Below are experts of layer 7 (counted from 0) of a mixture-of-experts language model. Rows are named down (a neuron's output weights, with its number) and show model dimensions 288-335. Each number is 50 + 12 x the weight over its row's rms, rounded and kept within 0 to 99.
Before each expert's rows: "comes before" lists some tokens at least twice as common just after its tokens as in all text. This comes from a sample of Wikipedia text that the model never trained on. Tokens count by the router's weight.

# expert 4
comes before: "1", "2", "3", "0", "4", "5"
down86:71 49 47 47 68 72 46 47 61 40 52 62 50 49 45 55 42 42 56 37 48 38 53 38 56 53 59 45 38 58 45 61 25 65 67 48 42 73 38 34 46 44 51 56 34 69 52 52
down87:46 60 67 64 57 41 67 57 33 52 69 64 45 70 64 47 46 51 53 59 55 56 56 54 52 56 25 70 62 53 65 53 51 66 24 64 52 53 37 44 60 77 60 64 66 42 29 60
down88:45 23 50 32 51 52 59 62 55 33 40 59 24 68 42 31 29 48 54 49 42 55 48 23 36 57 44 31 48 42 55 64 53 43 59 42 57 59 35 39 55 58 67 62 55 53 37 47
down89:68 32 36 55 37 65 60 48 52 32 61 63 65 50 39 43 38 57 39 63 79 51 62 55 46 34 62 52 84 76 51 38 52 71 63 62 41 50 44 31 49 70 25 51 35 56 49 44
down90:52 36 37 56 30 47 56 65 42 66 35 23 45 68 63 41 63 54 41 60 53 54 42 62 52 56 42 45 48 65 44 71 35 41 75 47 59 30 56 53 50 52 59 38 57 65 44 48
down91:13 63 48 32 43 29 37 55 64 35 52 75 48 45 49 41 54 48 64 40 47 43 54 49 56 65 51 45 65 57 53 41 42 67 35 58 68 71 59 59 50 47 60 43 56 39 39 38
down92:51 40 57 54 47 50 45 53 41 38 70 56 36 50 55 61 51 27 37 27 42 52 58 33 56 56 54 51 57 39 72 69 47 68 62 44 53 56 21 38 39 65 65 26 60 48 56 42
down93:45 54 41 47 60 48 26 57 52 47 71 41 26 46 39 69 56 71 53 56 43 58 48 23 63 68 28 49 66 58 44 48 57 54 50 50 42 37 47 37 57 52 48 69 37 54 75 41
down94:69 47 28 50 48 48 54 54 44 51 37 44 41 51 44 57 60 52 72 49 47 43 60 59 57 58 47 51 59 63 48 31 43 26 52 60 36 32 70 63 29 37 37 58 57 57 30 53
down95:34 27 50 54 54 51 63 40 38 45 45 30 46 48 62 67 47 59 40 37 57 41 59 31 58 40 45 56 49 47 37 49 52 60 42 44 48 52 52 26 40 29 60 45 34 54 39 58
down96:51 47 19 41 40 60 55 43 61 63 65 65 53 65 44 51 42 52 50 49 62 41 48 57 56 63 57 57 33 54 81 41 55 62 37 38 67 70 44 46 58 31 58 29 32 38 62 31
down97:59 37 51 36 62 47 49 64 65 32 13 27 63 49 64 54 40 25 51 39 62 65 80 49 44 30 61 60 59 53 51 52 59 42 23 39 57 64 54 34 53 64 48 61 55 35 47 38
down98:42 30 42 38 55 34 36 51 50 53 62 56 48 78 66 62 40 63 22 62 54 52 46 35 31 51 42 53 54 50 29 41 46 54 58 47 49 38 78 34 41 38 69 81 54 38 40 63
down99:36 48 50 56 34 56 41 43 40 42 69 43 66 44 38 47 52 47 43 42 59 63 53 48 62 45 55 65 51 63 43 50 35 36 45 51 24 58 68 39 33 27 59 19 37 49 60 60
down100:54 48 48 33 44 57 58 51 44 48 59 40 55 39 53 38 43 57 73 77 69 51 38 38 45 50 53 58 57 28 36 38 42 37 42 32 47 50 31 49 24 57 62 45 39 51 57 68
down101:36 58 31 48 55 40 61 35 41 59 43 53 61 41 62 51 50 37 63 60 38 69 51 28 62 73 66 46 26 66 32 42 62 82 21 64 61 53 43 38 46 42 60 72 37 58 65 38
down102:63 52 39 38 22 68 51 46 40 76 68 44 50 53 69 36 33 42 53 25 57 52 56 31 69 60 67 48 57 46 18 73 44 47 47 33 64 64 30 53 61 46 27 49 58 43 48 62
down103:49 48 62 55 75 60 52 51 38 46 62 69 64 54 44 28 57 53 47 53 30 57 63 33 34 51 38 48 22 53 58 34 30 51 54 44 20 51 66 59 52 48 53 34 57 58 50 48
down104:35 43 37 58 32 57 61 53 38 76 56 27 53 62 53 28 28 56 57 45 52 55 25 50 57 54 33 27 51 46 48 68 34 54 43 63 56 55 82 64 39 29 48 54 39 42 62 45
down105:33 28 47 62 68 64 60 41 73 29 59 39 47 48 42 21 51 56 47 48 44 56 36 44 32 32 61 43 52 36 43 45 40 44 55 44 52 48 53 49 62 52 33 34 35 62 62 68
down106:62 52 34 60 22 55 55 65 84 32 70 53 62 67 51 42 47 63 40 33 41 49 84 57 49 52 43 56 57 56 59 34 34 58 47 66 50 53 25 48 31 56 53 58 44 45 36 49
down107:45 42 49 58 47 59 33 35 47 54 24 68 56 21 38 48 52 49 49 48 59 59 52 45 54 51 71 58 50 61 67 43 62 65 50 51 55 47 41 33 64 49 47 60 33 43 53 26
down108:35 58 45 41 49 55 51 50 50 55 34 46 46 45 59 52 27 63 62 59 49 65 58 31 57 64 51 37 87 52 53 52 50 53 41 22 48 40 38 46 45 40 51 53 42 68 64 40
down109:30 52 46 25 41 76 22 59 50 46 54 51 50 34 41 54 52 31 57 55 60 40 43 49 74 50 44 44 43 48 40 29 57 60 45 46 46 41 50 47 31 71 41 64 73 45 56 33
down110:51 78 38 37 46 64 24 36 33 62 71 49 58 57 44 58 54 59 74 56 41 52 44 63 25 54 60 59 39 33 44 31 32 45 24 51 40 36 60 46 61 39 41 67 37 51 48 58
down111:65 66 67 71 54 66 30 39 50 58 63 27 55 39 45 43 46 82 55 57 43 38 24 47 50 56 41 37 46 79 33 63 39 36 47 34 48 68 39 54 74 68 39 34 47 57 62 68
down112:61 52 65 39 61 38 44 55 45 54 54 38 46 58 59 18 51 49 47 42 44 22 35 39 55 41 43 50 61 49 57 60 56 69 40 55 62 58 59 67 41 56 45 25 34 54 64 52
down113:53 63 35 60 65 51 43 48 51 41 70 46 69 44 45 61 44 52 53 14 53 66 23 19 49 63 45 51 52 48 34 44 63 65 49 44 35 40 62 62 43 43 47 72 54 38 33 43
down114:33 48 32 54 21 53 52 49 55 44 68 38 56 38 61 43 56 59 46 53 34 47 38 48 50 42 55 41 53 51 40 36 71 47 39 48 50 43 38 34 30 51 53 62 38 60 47 50
down115:40 48 54 50 37 60 70 49 63 58 64 58 56 50 53 34 45 48 74 52 50 60 39 66 32 49 55 64 59 56 68 53 63 36 48 35 45 67 51 31 34 38 63 49 51 56 51 44
down116:59 44 39 75 69 41 58 56 60 47 45 51 74 70 43 70 56 52 38 46 66 59 55 55 58 55 54 63 36 35 48 49 63 55 39 34 53 30 41 68 40 55 48 42 69 46 55 44
down117:24 63 46 45 60 47 60 39 42 66 39 54 51 64 21 39 57 47 50 30 52 74 41 60 65 45 39 44 41 64 48 59 60 22 45 35 46 61 46 59 78 50 55 63 49 41 39 67
down118:61 40 57 50 46 30 62 27 51 43 69 80 29 53 39 45 22 63 69 58 31 70 58 70 51 47 42 60 44 60 58 46 35 36 43 54 51 34 34 52 59 46 45 59 54 53 39 44
down119:50 27 47 67 41 28 57 63 49 59 59 58 37 57 60 59 42 52 45 50 45 71 61 53 57 47 69 63 61 45 69 51 44 38 49 60 55 44 41 70 40 59 60 46 45 59 51 50
down120:34 47 60 62 49 57 39 54 66 46 49 46 47 64 58 53 48 46 49 57 52 42 56 71 63 48 40 70 45 66 44 61 62 30 57 72 53 62 73 43 34 51 63 65 50 56 48 57
down121:54 47 54 39 80 39 34 55 47 46 02 50 53 43 49 56 58 46 29 44 59 25 61 54 43 42 71 49 46 33 43 53 54 40 55 51 60 63 44 43 58 40 44 47 44 50 51 38
down122:49 47 71 47 46 23 41 69 37 42 67 63 61 58 54 58 38 58 59 60 31 62 47 59 66 39 41 49 35 51 58 46 70 65 61 58 48 55 40 49 43 53 59 58 47 46 59 61
down123:65 76 49 40 65 76 39 28 47 61 54 55 49 60 66 36 56 42 44 63 72 57 38 53 62 63 58 55 24 54 14 40 33 63 41 56 56 78 43 48 56 28 24 46 60 49 59 52
down124:46 65 66 42 48 35 71 54 35 58 77 40 64 40 29 41 32 44 47 52 46 60 53 78 32 63 61 71 41 37 36 54 46 57 44 43 57 39 29 46 29 59 40 58 47 42 48 44
down125:45 51 43 64 60 65 65 62 43 64 40 32 53 46 67 40 51 48 53 39 37 34 39 35 58 37 37 51 56 63 32 28 69 56 47 32 54 47 47 36 50 67 43 46 59 56 49 58
down126:42 59 51 65 59 49 50 46 38 60 25 41 66 43 45 51 53 40 68 50 39 28 65 49 63 68 60 51 66 40 50 29 42 60 56 41 43 53 36 60 42 62 62 56 71 61 56 61
down127:46 35 44 44 45 55 72 38 48 39 52 64 42 28 46 62 30 66 36 44 44 47 62 60 60 76 60 47 48 43 54 60 50 51 56 63 58 46 66 52 55 45 54 44 36 22 30 70
down128:48 45 51 57 55 57 95 54 55 47 49 62 41 48 43 68 53 51 42 68 51 48 49 62 46 23 58 61 43 54 51 58 48 57 44 48 51 37 48 35 40 51 51 48 34 39 80 70
down129:63 57 59 54 44 38 50 42 50 59 48 43 64 54 53 44 38 38 43 31 56 44 30 42 57 25 53 65 52 58 66 38 59 47 23 55 48 50 36 36 46 48 47 46 59 43 58 26
down130:54 67 46 39 38 50 61 50 51 45 59 38 42 54 57 61 52 43 42 39 61 39 63 42 53 52 36 55 47 51 43 60 38 44 53 54 55 44 67 76 52 43 52 56 59 50 42 39
down131:35 58 47 57 57 62 54 50 43 54 68 49 53 31 45 45 50 56 42 37 49 32 51 47 73 57 54 50 60 68 49 57 38 56 81 61 49 43 48 43 48 65 54 36 34 56 54 57

# expert 8
comes before: "\n", "| ", "|", "-", "- ", "|  |"
down86:41 64 51 59 52 33 29 51 24 45 12 42 53 57 72 44 55 69 58 43 51 62 43 58 67 62 40 72 41 61 55 48 34 48 52 41 46 56 63 59 58 56 29 43 40 35 55 61
down87:35 48 54 69 62 48 50 46 49 45 34 62 53 63 58 47 54 70 32 42 62 67 45 39 44 48 54 66 54 64 45 49 50 64 38 62 45 48 65 75 22 57 48 63 60 71 55 50
down88:50 64 25 59 51 61 43 56 33 59 40 58 62 52 78 64 66 62 43 26 55 61 63 51 32 21 80 33 61 54 56 48 78 41 62 44 29 43 46 41 47 56 36 43 30 79 41 59
down89:52 61 30 49 82 51 55 61 46 22 48 49 61 42 52 30 57 47 43 52 50 45 53 54 52 58 44 33 50 69 39 46 63 52 23 45 57 53 54 54 59 66 29 62 52 55 48 39
down90:40 32 49 65 43 46 42 49 40 54 54 40 41 43 50 79 60 38 50 50 39 69 43 49 24 50 57 48 52 50 73 37 44 68 56 62 46 40 27 45 48 74 56 74 37 42 48 60
down91:62 25 49 39 79 61 39 53 45 66 59 50 49 34 72 54 56 66 24 44 45 43 49 44 33 57 44 65 31 66 42 34 62 55 64 53 34 58 44 61 48 48 58 47 43 39 49 53
down92:42 41 75 27 31 75 49 51 59 68 55 43 57 48 68 51 48 53 44 53 62 26 67 41 53 54 53 47 39 48 62 43 46 57 57 45 46 31 55 31 39 65 60 33 59 34 63 44
down93:37 35 62 43 73 44 23 45 47 59 46 63 59 38 56 43 40 42 38 36 57 43 57 40 42 56 47 74 60 39 48 59 39 55 63 49 52 35 57 67 49 52 70 62 40 62 63 41
down94:45 63 49 37 51 38 44 56 60 73 44 51 68 40 66 49 46 50 44 43 42 21 44 50 69 55 57 60 48 48 54 59 61 65 39 39 39 58 54 41 66 66 51 46 30 56 63 52
down95:40 29 56 44 61 36 20 19 45 51 30 58 24 48 51 34 57 56 62 52 52 47 51 51 46 66 38 48 51 54 64 50 25 35 42 60 58 35 26 57 55 63 53 50 47 49 51 69
down96:49 41 50 53 47 39 42 54 50 44 70 32 25 26 45 48 46 50 53 34 60 44 56 58 55 47 49 42 42 39 50 54 32 61 51 34 54 35 71 45 45 52 31 36 55 23 37 62
down97:50 58 62 40 60 25 41 54 60 55 54 73 35 35 50 47 55 39 68 54 51 54 62 34 51 59 37 48 52 38 81 48 56 58 61 55 60 21 42 33 65 65 61 32 71 49 60 36
down98:25 59 49 56 43 55 60 56 43 48 27 38 34 52 36 73 39 55 47 38 46 62 47 28 55 53 55 48 66 56 53 51 56 42 54 53 63 40 32 29 55 55 46 42 37 54 58 51
down99:52 41 60 33 31 43 49 37 62 56 44 88 65 65 61 57 35 48 46 51 39 48 72 34 55 37 54 57 25 46 49 63 41 63 57 41 44 51 44 61 60 38 60 54 55 52 54 74
down100:62 49 40 52 56 44 45 47 60 58 60 71 73 67 64 45 50 42 28 44 38 63 54 67 61 45 63 60 42 47 59 48 51 64 50 62 64 33 58 42 26 47 47 53 78 50 67 58
down101:51 53 44 63 70 50 53 47 54 48 37 44 37 32 54 58 50 66 45 57 60 72 34 61 56 53 49 52 45 48 69 63 66 62 43 66 52 51 52 50 51 36 31 36 42 40 75 64
down102:33 32 45 44 21 24 43 41 45 59 34 51 39 27 38 53 38 40 37 46 44 67 55 56 49 64 55 54 60 50 49 46 40 49 50 61 47 69 48 23 71 62 73 61 45 58 51 45
down103:52 54 53 53 40 42 36 47 65 46 21 58 46 63 24 28 41 40 50 37 57 38 26 55 38 33 48 41 48 43 37 51 34 28 57 51 51 57 49 45 60 60 62 26 47 54 38 29
down104:49 39 46 23 67 25 36 54 38 35 38 36 67 71 50 34 29 62 61 59 61 55 59 54 53 87 48 49 49 51 64 46 35 63 53 54 68 57 36 53 58 42 41 45 51 52 65 37
down105:51 54 47 52 47 28 42 79 40 66 45 52 60 54 25 56 50 27 24 46 60 56 46 37 50 67 61 58 26 50 37 41 58 54 31 62 50 62 54 47 46 49 49 54 21 43 61 72
down106:57 46 72 46 58 66 65 75 57 53 53 38 44 49 50 39 47 65 54 44 38 22 52 33 60 50 69 47 38 58 59 43 46 34 48 60 33 64 62 32 33 40 62 50 35 31 53 48
down107:67 46 49 48 49 55 38 58 31 54 55 29 51 56 42 54 41 56 57 60 54 72 40 32 70 56 57 51 47 46 49 43 44 60 60 40 44 53 51 79 47 40 53 97 60 34 55 58
down108:31 58 59 57 71 47 59 49 59 47 53 43 55 72 54 66 60 42 45 40 58 51 52 52 51 34 54 72 48 60 35 48 49 51 34 30 36 34 52 52 45 51 48 30 42 55 24 54
down109:36 46 48 30 41 52 42 40 19 51 60 49 37 57 65 51 78 60 50 25 47 58 37 44 46 60 69 56 61 45 46 39 62 59 57 64 52 37 55 45 77 41 47 48 69 27 35 41
down110:56 36 49 78 45 52 40 50 39 49 32 54 30 51 54 43 43 67 39 50 55 50 56 63 60 53 45 47 39 38 23 46 54 44 68 63 51 60 73 38 56 31 47 50 37 67 36 33
down111:36 42 47 47 38 47 57 52 22 46 41 40 39 42 62 52 54 56 48 48 64 39 31 25 65 33 45 70 60 50 48 49 49 53 54 73 51 55 26 51 45 44 39 47 75 44 74 51
down112:33 60 56 67 78 42 39 51 58 38 65 43 41 35 28 66 41 47 59 39 82 58 42 60 54 44 54 50 55 61 38 59 30 47 57 34 40 68 38 46 38 50 73 73 53 54 63 45
down113:30 37 43 43 39 51 43 42 47 59 41 61 46 61 47 55 46 53 38 28 60 37 63 33 49 60 74 50 51 59 59 69 65 63 26 57 37 71 39 54 42 63 82 52 31 68 27 47
down114:58 35 31 38 44 47 79 51 55 62 52 45 37 35 60 61 46 40 47 74 35 54 62 43 28 58 43 46 45 41 59 33 62 46 54 49 71 69 46 48 45 46 46 42 66 46 30 48
down115:58 45 26 56 48 57 53 63 47 51 59 33 32 59 43 54 77 48 66 60 49 67 50 61 65 69 54 62 52 55 39 58 23 67 73 34 35 27 75 59 60 45 55 48 55 49 53 48
down116:54 38 42 42 69 51 61 56 56 39 55 23 46 45 53 61 56 36 63 58 46 35 54 51 44 48 47 25 37 43 46 33 46 57 49 75 62 41 43 36 59 49 31 73 56 50 48 53
down117:50 61 28 60 38 53 74 44 37 63 50 35 44 34 57 33 42 43 56 68 45 64 52 38 60 64 34 66 62 33 47 54 38 62 52 57 40 46 53 47 48 55 49 36 60 67 49 47
down118:54 53 46 44 57 57 46 42 29 27 37 39 40 33 47 66 63 46 50 58 25 36 50 57 50 38 27 61 44 40 26 56 40 51 43 55 73 60 38 56 74 38 44 81 49 59 63 60
down119:56 44 40 62 39 29 53 28 57 61 47 39 58 44 38 51 38 40 55 38 55 47 61 39 25 61 52 44 50 55 50 40 26 44 41 58 47 38 57 50 62 62 55 50 44 55 40 55
down120:51 42 51 40 57 63 45 44 65 48 42 73 30 37 58 53 63 44 42 57 53 39 45 59 60 67 69 52 33 71 59 57 29 61 51 37 33 59 25 41 71 33 39 42 45 53 21 65
down121:43 81 49 52 50 59 64 23 61 50 57 63 73 57 59 42 80 49 49 68 55 68 44 53 60 58 53 47 35 39 60 67 36 53 55 38 68 63 43 51 49 60 51 35 46 53 46 56
down122:48 33 58 53 69 49 50 45 49 56 33 59 51 60 54 47 36 42 59 46 65 26 32 63 25 43 78 44 50 40 47 63 37 34 62 42 77 33 50 50 65 53 57 48 53 42 50 55
down123:73 52 61 61 40 52 43 34 46 60 47 34 42 46 33 43 38 21 52 61 49 53 54 56 41 31 46 64 26 35 38 62 47 46 60 59 38 53 62 72 69 49 36 53 53 42 45 52
down124:70 38 66 45 34 55 66 29 38 66 54 67 50 64 31 74 52 47 51 66 43 48 52 47 61 39 61 52 53 40 70 57 50 45 48 63 55 47 46 39 33 58 45 50 70 46 49 38
down125:51 36 49 41 50 66 43 47 44 46 39 42 51 45 48 77 50 50 43 54 45 45 47 50 45 64 19 48 59 42 52 51 48 45 56 54 65 37 50 54 59 43 55 34 79 56 41 46
down126:76 46 59 58 50 41 56 50 61 72 39 36 50 54 62 69 58 40 58 45 80 53 61 52 38 63 31 43 60 41 52 75 45 44 79 36 33 54 51 49 30 54 57 46 46 32 57 59
down127:53 48 36 69 36 37 55 46 55 52 45 32 30 38 60 54 50 52 56 43 76 49 50 44 48 28 43 52 25 54 56 53 50 56 48 64 43 58 63 64 51 22 80 48 42 56 28 48
down128:36 36 56 53 81 69 38 60 42 53 69 51 71 27 43 44 45 52 42 56 55 40 38 25 80 59 50 24 67 43 64 27 42 38 55 46 43 61 50 42 39 67 49 34 37 19 82 44
down129:48 58 47 35 41 39 37 66 50 69 44 61 66 49 50 72 52 49 30 50 50 41 46 45 44 33 63 53 49 53 69 39 64 49 42 60 44 45 66 62 29 48 44 58 67 51 42 36
down130:49 66 46 52 48 37 51 38 71 46 53 39 67 47 38 38 74 67 60 08 42 28 56 63 61 44 68 34 62 43 54 48 47 46 39 59 53 33 65 57 44 50 54 62 50 48 51 43
down131:40 27 50 54 50 43 59 61 61 56 70 51 69 25 54 67 67 40 33 51 71 55 51 59 32 60 45 44 57 58 53 35 50 61 55 57 44 51 42 41 47 22 46 39 61 26 43 46

# expert 11
comes before: "\n\n", " The", " He", "The", " In ", " This"
down86:39 45 74 54 22 60 52 46 58 56 44 52 41 41 54 46 35 52 39 32 42 54 50 53 48 46 74 43 54 48 51 54 41 33 44 51 33 64 48 47 50 64 34 35 48 56 31 51
down87:48 36 32 55 55 48 50 56 39 56 51 62 79 64 53 51 67 52 45 56 47 59 45 56 74 58 53 66 36 35 47 78 48 66 49 55 55 55 59 42 66 44 30 34 47 39 57 59
down88:43 34 52 57 53 41 65 49 44 48 27 59 35 85 39 54 59 62 52 44 38 45 57 53 44 45 48 72 55 61 47 59 49 34 34 31 43 57 55 56 60 56 66 48 43 44 40 51
down89:45 61 67 42 40 53 52 35 68 50 45 59 57 70 49 52 61 38 45 45 58 58 50 41 31 56 59 51 36 49 65 57 48 48 57 44 40 41 37 48 64 71 44 43 45 35 31 48
down90:79 59 39 43 51 38 66 49 55 44 53 47 55 44 51 44 49 49 44 48 38 69 55 45 51 54 57 31 48 42 40 53 44 46 41 65 41 45 81 36 36 53 33 56 55 64 70 54
down91:48 39 35 45 32 44 48 63 38 49 53 43 29 54 49 55 55 52 49 60 63 42 58 57 42 75 50 63 21 39 45 58 48 64 61 36 47 42 43 66 37 74 33 36 52 63 72 66
down92:60 51 39 51 49 41 52 49 52 40 54 39 41 48 53 63 57 35 40 40 63 69 64 66 77 41 43 50 69 45 84 41 52 38 58 53 53 45 43 33 32 43 56 43 61 47 49 61
down93:51 65 29 56 42 56 54 44 34 52 61 43 47 40 50 65 30 53 49 35 38 47 66 51 65 58 52 55 44 61 47 54 50 64 46 81 38 60 43 31 54 64 39 43 68 62 71 62
down94:70 46 76 50 66 55 61 43 69 43 60 52 45 45 44 56 53 52 42 49 40 51 33 47 66 47 37 51 59 47 57 37 47 46 28 66 50 43 65 45 58 48 67 44 48 36 44 41
down95:50 46 50 64 45 51 50 63 55 58 53 12 36 48 40 32 51 55 55 41 48 57 50 26 55 38 47 23 62 48 28 40 49 58 45 48 55 60 37 72 52 49 40 31 43 38 25 45
down96:46 48 53 18 40 51 51 43 54 44 54 44 54 40 47 55 34 52 55 41 51 52 70 48 47 52 42 42 40 59 69 59 40 52 30 71 32 60 50 30 68 63 73 67 46 47 44 54
down97:39 37 57 52 52 55 69 53 74 57 54 44 21 55 46 58 37 50 52 67 39 55 63 36 60 33 58 63 42 59 77 38 41 46 50 54 44 52 53 18 28 48 42 56 51 62 38 28
down98:38 33 56 36 62 47 62 51 63 31 57 65 67 48 60 55 42 57 51 67 45 49 46 44 58 45 54 50 22 62 45 34 50 45 50 36 40 65 32 52 51 49 40 66 57 54 69 64
down99:50 54 41 67 40 49 67 41 64 51 63 49 61 46 42 31 58 54 61 51 61 55 52 65 43 30 53 53 49 50 65 49 57 30 54 49 46 41 58 52 42 55 41 50 49 62 42 51
down100:43 59 35 50 50 46 43 42 49 46 56 56 08 45 74 23 50 46 43 41 49 82 55 60 46 75 47 54 51 42 48 60 50 52 45 85 36 56 66 54 54 60 42 54 40 40 55 67
down101:31 54 63 45 46 37 50 42 55 47 41 63 50 40 54 47 48 26 35 43 61 49 55 55 41 42 61 42 35 54 57 59 39 33 64 13 70 83 30 39 46 43 59 38 73 52 53 59
down102:56 62 58 42 65 72 63 33 72 39 55 31 59 65 60 54 46 59 56 34 66 55 46 63 55 19 64 43 58 55 45 30 53 53 26 50 50 46 50 57 39 43 40 59 23 51 44 54
down103:55 45 68 45 62 49 67 63 49 47 44 55 20 41 43 59 61 72 42 42 54 44 48 37 39 40 58 68 73 47 67 60 72 54 71 57 53 61 40 36 42 33 38 63 33 48 60 38
down104:49 45 71 47 70 55 51 62 21 45 39 62 35 48 67 47 52 49 49 36 65 40 45 76 29 46 34 59 56 40 50 42 64 34 62 57 64 51 53 49 51 53 55 53 67 49 53 66
down105:60 38 54 53 39 57 45 72 84 70 67 58 55 58 38 35 42 60 51 77 61 43 49 56 65 32 48 04 59 42 54 19 25 52 36 43 40 69 28 36 46 27 65 46 48 45 41 44
down106:44 61 45 52 28 55 59 34 44 46 34 50 44 40 44 54 56 42 44 51 29 43 55 67 36 59 58 33 45 55 72 45 48 43 51 50 60 45 31 16 48 47 45 49 61 51 43 43
down107:50 55 20 44 54 57 35 39 64 38 44 56 72 54 44 29 47 55 62 74 65 41 46 28 55 51 41 57 26 30 54 55 43 56 46 26 47 65 60 49 41 46 44 38 53 57 28 33
down108:48 44 63 47 59 51 56 72 44 21 62 45 41 57 57 34 59 63 53 52 58 43 28 56 61 48 67 53 56 40 81 31 51 35 54 42 50 50 76 48 71 50 29 57 52 48 36 61
down109:39 68 46 47 51 48 30 44 31 48 52 31 40 35 40 70 48 45 29 69 39 48 62 44 60 64 51 47 49 58 49 79 61 32 64 50 43 48 44 75 58 58 25 48 44 53 49 28
down110:46 56 67 45 49 44 56 48 52 53 66 24 54 81 45 53 47 60 46 50 52 60 53 56 56 62 42 73 53 52 23 43 44 53 37 68 42 61 47 61 46 38 43 55 46 44 44 44
down111:64 35 47 36 48 57 57 63 43 47 52 81 44 65 46 44 45 70 64 52 40 58 58 55 54 49 59 51 59 44 23 62 55 50 60 58 72 44 61 55 37 41 47 36 41 53 36 61
down112:42 48 35 45 55 60 45 65 54 38 59 58 29 54 57 51 47 44 43 77 51 56 25 40 67 48 59 50 72 44 22 55 49 54 63 72 17 50 58 35 30 45 62 56 43 66 43 58
down113:56 55 60 41 43 52 47 50 39 58 55 42 43 71 50 52 36 38 59 33 28 71 44 37 39 25 47 57 40 66 85 61 54 50 45 39 35 50 59 76 48 51 47 48 56 55 64 63
down114:49 58 74 44 53 37 57 66 71 64 53 61 43 58 71 68 52 56 38 43 64 33 58 37 60 44 69 48 51 47 51 55 49 44 57 55 58 38 73 30 63 48 49 46 52 47 72 62
down115:30 30 34 48 54 59 37 37 42 44 30 53 53 43 42 63 77 45 35 43 70 43 69 40 42 61 47 44 62 64 58 45 61 57 36 40 59 37 70 45 45 41 51 46 53 23 62 50
down116:71 41 28 64 64 42 33 33 35 44 31 67 34 64 38 42 39 57 38 69 36 59 67 49 52 75 45 66 54 62 44 51 54 52 58 77 60 38 47 56 64 44 54 43 63 73 55 46
down117:56 63 55 47 58 47 35 34 28 52 40 38 62 47 24 61 76 40 68 32 32 51 57 47 35 63 47 48 51 52 43 65 60 67 58 42 54 57 43 65 45 34 54 55 44 46 49 46
down118:63 49 53 66 44 63 40 62 49 46 56 61 53 33 38 54 29 60 53 56 67 38 49 49 47 64 54 45 62 54 52 40 48 42 48 56 44 40 31 45 46 59 36 36 51 72 51 57
down119:59 36 22 55 45 40 40 49 42 39 63 54 44 50 55 35 57 47 56 57 66 52 46 46 48 61 44 43 53 46 27 45 55 64 69 41 42 72 43 69 45 60 33 46 51 49 61 67
down120:49 54 58 55 64 50 52 53 43 39 32 34 38 48 48 65 43 63 64 55 32 31 44 51 19 31 59 57 40 46 44 53 62 42 59 44 48 24 53 55 39 67 33 63 48 61 43 52
down121:56 61 27 36 61 54 55 68 29 37 50 46 63 48 33 38 58 53 59 61 62 57 44 59 64 64 58 57 31 61 76 31 54 71 60 50 27 43 58 41 58 41 49 19 41 37 42 33
down122:68 61 47 69 58 80 35 62 54 47 47 57 32 14 57 45 43 56 47 77 40 38 44 58 26 71 53 62 58 56 50 55 50 40 55 44 45 57 53 72 48 46 38 55 49 49 57 40
down123:48 52 35 40 37 58 54 25 36 65 45 52 52 28 51 51 72 48 52 44 49 47 46 64 54 52 54 48 40 47 49 58 58 32 74 66 55 61 47 52 55 34 55 73 46 51 48 46
down124:59 32 44 60 39 39 36 49 53 62 57 32 37 49 48 46 46 47 75 55 41 41 44 44 55 64 38 41 46 52 66 35 47 61 55 58 52 47 39 34 47 60 43 68 34 43 74 37
down125:51 69 44 55 38 35 52 59 38 53 64 26 50 53 33 44 57 52 52 55 46 44 75 58 51 76 60 66 49 32 53 34 26 40 62 46 57 58 55 38 63 48 46 24 33 48 29 55
down126:52 49 61 46 39 56 48 62 37 61 54 50 55 42 40 62 47 48 60 64 43 63 32 67 47 51 47 49 36 58 48 58 45 57 74 59 48 62 46 42 62 80 43 57 47 64 60 34
down127:38 47 54 37 63 45 44 75 41 46 62 73 43 44 68 29 45 57 38 68 51 68 44 69 75 61 47 44 62 60 47 40 51 55 62 57 54 67 40 46 56 81 37 46 68 33 55 42
down128:46 31 54 52 49 46 66 30 56 34 49 63 58 60 55 88 47 41 61 40 60 46 61 44 65 46 32 54 48 29 67 44 65 31 58 25 54 41 45 65 31 53 32 21 41 46 47 45
down129:63 41 17 52 45 59 62 44 51 56 50 60 47 39 67 42 33 54 78 50 48 28 50 44 41 44 52 46 51 34 51 37 24 72 50 72 36 57 53 41 50 55 58 35 53 42 41 57
down130:52 51 57 53 28 32 53 52 37 59 77 29 40 40 58 59 32 44 45 51 55 38 73 46 42 38 53 38 29 52 34 64 55 46 37 37 36 26 57 61 45 37 54 63 55 36 37 42
down131:59 42 62 32 21 32 55 73 56 33 50 57 30 40 51 55 73 34 53 67 57 35 53 54 51 65 34 55 42 46 60 45 52 32 59 71 38 80 59 43 47 59 62 55 42 66 45 50